Experts of a small language model.
Size: 10 layers, width 128, vocabulary 10326, 11.2M parameters.
Experts: 64 experts in each of 9 layers, 4 picks a token, a softmax router.
Training: a variant of Adam for the experts, 802M tokens, 6115 steps.
Below are experts of layer 3 (counted from 0) of a mixture-of-experts language model. Rows are named router (the router's row for the expert) and show model dimensions 0-127. Each number is 500 + 50 x the weight over its row's rms, rounded and kept within 0 to 999. Numbers have three digits each.
After each expert's rows: "comes after" lists some tokens at least twice as common just before its tokens as in all text. This comes from a sample of Wikipedia text that the model never trained on. Tokens count by the router's weight.

# expert 11
router:422472459448563430520487503509531455460628484428381584486492441450611542387510507487552479488469456567559505571482487488519525523495527541460509511553556443384460499452423519487550463433430451523515564494557439482495484567395438435458441372554509543493536500430519507524475492496454482503470430532448549477511406443511507451444520507590532526491471485454468528553527526530585510415572
comes after: " |", ";", "|", " /", " —;", "%;"

# expert 17
router:426453487452526432576569580465539460489618484453375526466446452489541527490515522548560439555507449571557611540505496537486491566465560465453482434498466548447387457440422502449502466464523534571519564490522519488501418541433486498467483519525493535518519549460544602571483487451480460546504451574476473545470469333561508460483555560514544488630454495428490507486515485461534541476570
comes after: "–", " the", "-", " World", " National", " U"

# expert 29
router:481503517484569449550545501450434419445546466496479482531488466412511559483511594499589410492409465587501605485404513549574485540446575561431479421496517475439506426424475495505595407489398455533497512485545430495476405529459432443431539425540485526588512475468563517524506498430481456524420464519541524506519456448455592389434511546516578533508491501486464512553506490475556562488485
comes after: " |\n", "\n", ")\n", ".\n", " University", " Department"

# expert 28
router:494509432459525440493445539482583414425673439473459555515506427521549514483482467526506516551518433554489549559458509511494469618401561515412557461450480538458542490437503501527513459425437440479528507512541453458499416516505495438482513449485514530495486517472580590509446536491428545452500503594458487453548510497420524469467573558514603493536408547418412502606576484436512501552504
comes after: " ", " (", ",", "|", "born", "–"

# expert 10
router:531512511492515465515533511482498464425613411497420450570555432440599497480536498481456492538511421565589476557500553488527466597420526574466458415493494506456507566471439510481511543467414498513539509461569492452481487466430540469525455371550401553520487531508559551539475592492495566459487457592570534501506355434472568471526491569527531542518464497471497526621533406448511486491494
comes after: ",", " |", "\n\n", ";", "),", ":"

# expert 35
router:438504473444567478498527592419478466461580467458452475530397460449476499446622552554542452518526435584517581538463450601555506542470567545451525492490507457518437369533458521466449474495421461552528483599506535521458482594407398475512461475482444520511531529484540580507489524465532461598501449494411456513521474414470488485418545521527483492478514560466496492555450516458590449543596
comes after: "1", "0", "'s", "9", " his", "8"

# expert 36
router:516459459425556447542494542383499376431595503422437522525439445511497581460506483555531454513500440499565569548455497499538435608468614509433500399485487496406551438501468469494475489433510480536501496556576522485457475501447491458505497438478460540560489552454480606513486515536499478491494427534435522516532473385447565447434616506526534555517463557459425543571525530507557553465561
comes after: "9", "1", "0", "2", " ", "8"

# expert 32
router:418500472441577443532458548500464401545582365448424537465507398480538496420509501547520476503484449482499559592505496514545373495509598499454450481410523428447537508498496551516538463454415514507468457567527447431511433438463453484504470454492435505547484559498520540533484522491534452486412405530434538488484520426566504480530477570552518529459474469371495501582477506410596561515489
comes after: "\n", " ", "1", "2", ")\n", " ("

# expert 16
router:475559393386525432545596514490503515493605519477405538494427499448554508468571483523453445532458426544484561538495449544466405523481529566451486452451530496510428457508474542527409493504438461531560523550496448464479476618455451504498521500556514522504553580497514586554503475468523509504563454496456519529475460384481475505423554551533525515458452571410518522577550544444639506464606
comes after: " the", " a", " The", "'s", " his", " an"

# expert 59
router:490427474519518403502484530444534549427516422446429577535459451425532482383609510563540461445496462538518464495480498481508438538392488495521481406424503440389506463452412472467499427436431484526464522440490420518526407575457460485430469462519484550561524487448497540490512520461454464476408447554541498535512476389491598497455512597538516566474449506450476487561543422481551512466560
comes after: " of", " in", " for", " to", " at", " with"

# expert 12
router:467490534467524427495477656441464509516611390424476545446398406432464536434520484509535449535452423505432566543456519508536456582431472533414476470509527536568452446575495565499457493504457502517496518508502496501432414546426467472486558465480474538592525495549582534503575503518470483534470456512429549471484412377519496472549517538491569504457502491495492544602466523465475402485580
comes after: "0", "9", "1", "8", "7", "6"

# expert 46
router:507477475450499412513495545383539383440645504426414541525473458499553562425504494517506451482502455539498519498450475510505479602483599503459499443536487535401522452512471430518454474417543449548489496550566520482486413487425486417460449466460413533551462550447517591511471503538505500500526426541420528462512457407453551496450572578514581509451460514459460551621529544500555525470495
comes after: "1", "9", "0", "2", " in", "8"

# expert 43
router:502421549498546423507541509476501402469615546510446564482485480470551487573530492524548504514510465539494512615463530520528400563486534487468472446432531522504463531512453511501525546417528585607481589455545408500435449516484465415432497435543475482575502551467514574503498497534438489458446460546478560434533460361549506435525600544490549488523428483433431489568554416463545471466598
comes after: ".", ",", " that", " where", " \"", " when"

# expert 15
router:533523446494536471570411546493467460473625413462420594493509430463492500463597503494506454556471414560601502551454486600462419474465610562482451497493510514465540441532427507514515468507452478587504538490590480532496500527396360507473537374546527499545582521516541560551536572466544442446509516521437498475527478430532503464529553574581485530539521503438480476543460481483517451518531
comes after: "-", " |", "|", "\n\n", "==", " •"

# expert 6
router:466537447414464450457533536444541444495588429429393460507468419451575590432522492591574475468373514553517549525493539574546451537481523525403440424507497477464509479448471527558525482518467517500535494490492510455491460551405454417442485482485494497545523619473534567516506492529472489471384464479497508432506430472466480431502623563534572519526449503460489550553521403432562424505496
comes after: "|", " |", " information", " JPL", " MPC", ")"

# expert 54
router:421510457495489391519418502515570480545632481457386533565467511450519546513525560543453506514471447570481544666488496512538457524505519462480468420483482518428495531504461543510461443411460505488487480582510480427478497516390528494498457531500506496562534606497516601523615597527511482487399418534456527436553482426487501472475531599501552519497502499466497491541535545468608428504469
comes after: " the", " a", " and", " The", " (", "″W"

# expert 55
router:554488467472540395541492590438514488433605463460375582582488475479491536498481488509487418555494432605531564636451460572496430551463570497413502510436514484430492488456433462548537502415470464536591500525533502520457472488458484474435460474521487530500512536498543581459451586563509470479532505521470522491565453415415521396499591522564532552462454546451477506543508463453560554550488
comes after: " ", " (", "==", "–", "-", "==="

# expert 20
router:484510485462478473551488483472558493463602407505428574533541448453534474536498472535546446537410494594533510578446509544498471506459554519393478518533601445454491494505510509476485456482484490530560549481585431528509462581420418417460434447574546526512530458476559492553499544467529403565415424509495511509471406385550548484431534645480509581532417448492483508540536489475588475523526
comes after: " |", " |\n", " ", "|", ";", " medal"

# expert 49
router:419494509498528368524542537467466491432543444439437554532499419461580459384560565489539399514404432517482603535473479578492395533503524544429461448428545461406502380468484515454539466452455472472511522492539457451505504527506456511528470483444441455538522539458542522500513461467456466505457411499503548484500386437477517526443489530567522536428433512449469493550531513415604545566512
comes after: "\n", " of", " the", ")\n", ";\n", " in"

# expert 41
router:432454399434523431535526603478547440579624461446429518533460449489536523483533517543561451514488502558537517481512502503471498547472546503490430485456532512486510533462455519537419561453453527570432549552449512406476524459439555461458515480559441579562538516510507640539474504522526473541387477606463510547552499364484497384474524572507532561482467525474564429496502462471504437419536
comes after: ".", "0", "2", ",", "3", "1"

# expert 56
router:441565446479579522562492587473550429490604460453439544566469454542583457447545517475525377470449491499510536525536499510439488482477501521481512501414467541428506465513444505486447545503456482490446521580540486395505558530403512480571434424547536491563620586481557610606552524554558455516451425521468491494532556412459487483394520568504520537522494513477489502554558535464582446476509
comes after: " the", " The", " a", "The", "-", " p"

# expert 53
router:424466431379550412518536568472550453487572508463470490435346435423525575462469548554599424513514499557488570614423414549526459477531494511472418523551541490440509445477479523442547444468551521557556508548469490419404496490423461495485429496488462551492498510447540496470478510538456521486477446560467574477515415468463544464489540493463575523447422575431471433517511453490543539482535
comes after: " ", " January", " September", " February", " November", " March"

# expert 39
router:505531448481515444531497569407482447427590398508454493497506440488553541472494500501553411487497478595560547504470532501505504560395544531468498441522517460505489416505470613502562496457422559619447508506423466480447416505390433417462549422576479492561534522465541481570476486451546400507456456535457500522514456412467558505476551609440563586512465552455520551493507517428494474524522
comes after: " |\n", "0", "1", "9", "2", "8"

# expert 44
router:459478401479543456513484562499492407474530433448496509547454441432549523415526507535544407495482470663486519510442483537566490541442541541470463439433558482446511477450456551496537415406417518566478482526525411464426481583476426480502530490503437527543578521497513467525511553461444434525419490549484540533499482393416533411431550585491558522510469529434481523569493478394527569488505
comes after: " |\n", ")", "0", "5", "4", "3"

# expert 47
router:429455410420509407512448508498507423486615488427484554516421470488486538476530515611506464481516497516468492565468481495595420524497613524475439437456586483470480459495514575526446478481461530536492518499495509446458434552401442438448522474466458474591472499500486602538523556460536444527371437514463488529556425368523513494483612529520543582513509540450463497542520495445579456476536
comes after: "1", "2", "3", "0", "4", "5"

# expert 8
router:408495474480526363529542583472561471468566480465393612478496491464573518429508490522578418501407454552508544526523495480483421494410511533497515455448456493433473443430457474492486449474530432528434573494520456418484487549478528494516428477483482539516515508477484579498394500543497481483511376532501512529573411408480486452445592513510504494443479564459497490577562564448604556471577
comes after: " the", " of", "2", " The", " in", "."

# expert 18
router:444485427435517458505490454440528416391575499438461562503488463488570492504561523577568474524435451583569566524483478548473481497397590534520459426502481497437479440468446526498526419412461449543446535504567484475367456497531488381417447446482491464520521501469548555474525489461490511499429431566469543529457541390525556386519569502465557506528473506487455539515538474476592471450564
comes after: " ", " G", "a", "i", "o", "ie"

# expert 5
router:436547496421494490507518576504494468467593391442489517541500481445553470417530544542460526597522439542543478543474548519519475553392497488487450430532572527491476437523450512465461446472469546547530555600465465475470539529512410537513595471434521537559499586555529555472479503513502492529522388588459521509590405441571527450465594595453593551466466584461455547554510468442533430492527
comes after: " was", " is", " were", " are", " It", " it"

# expert 61
router:440517507534519389506520540530507513464539510460467592531446470460561467412553484551533442496507428500469492507512483505495437539416519494441486441442522453387493488450405517458465471434440470514453580535495417447527523638502485518491493509481492512596553592413574520511479431532467516479444424504538480488500463330507538485480583597469534527475426498477471530578621514431569532506506
comes after: " of", " in", " the", " for", ",", "."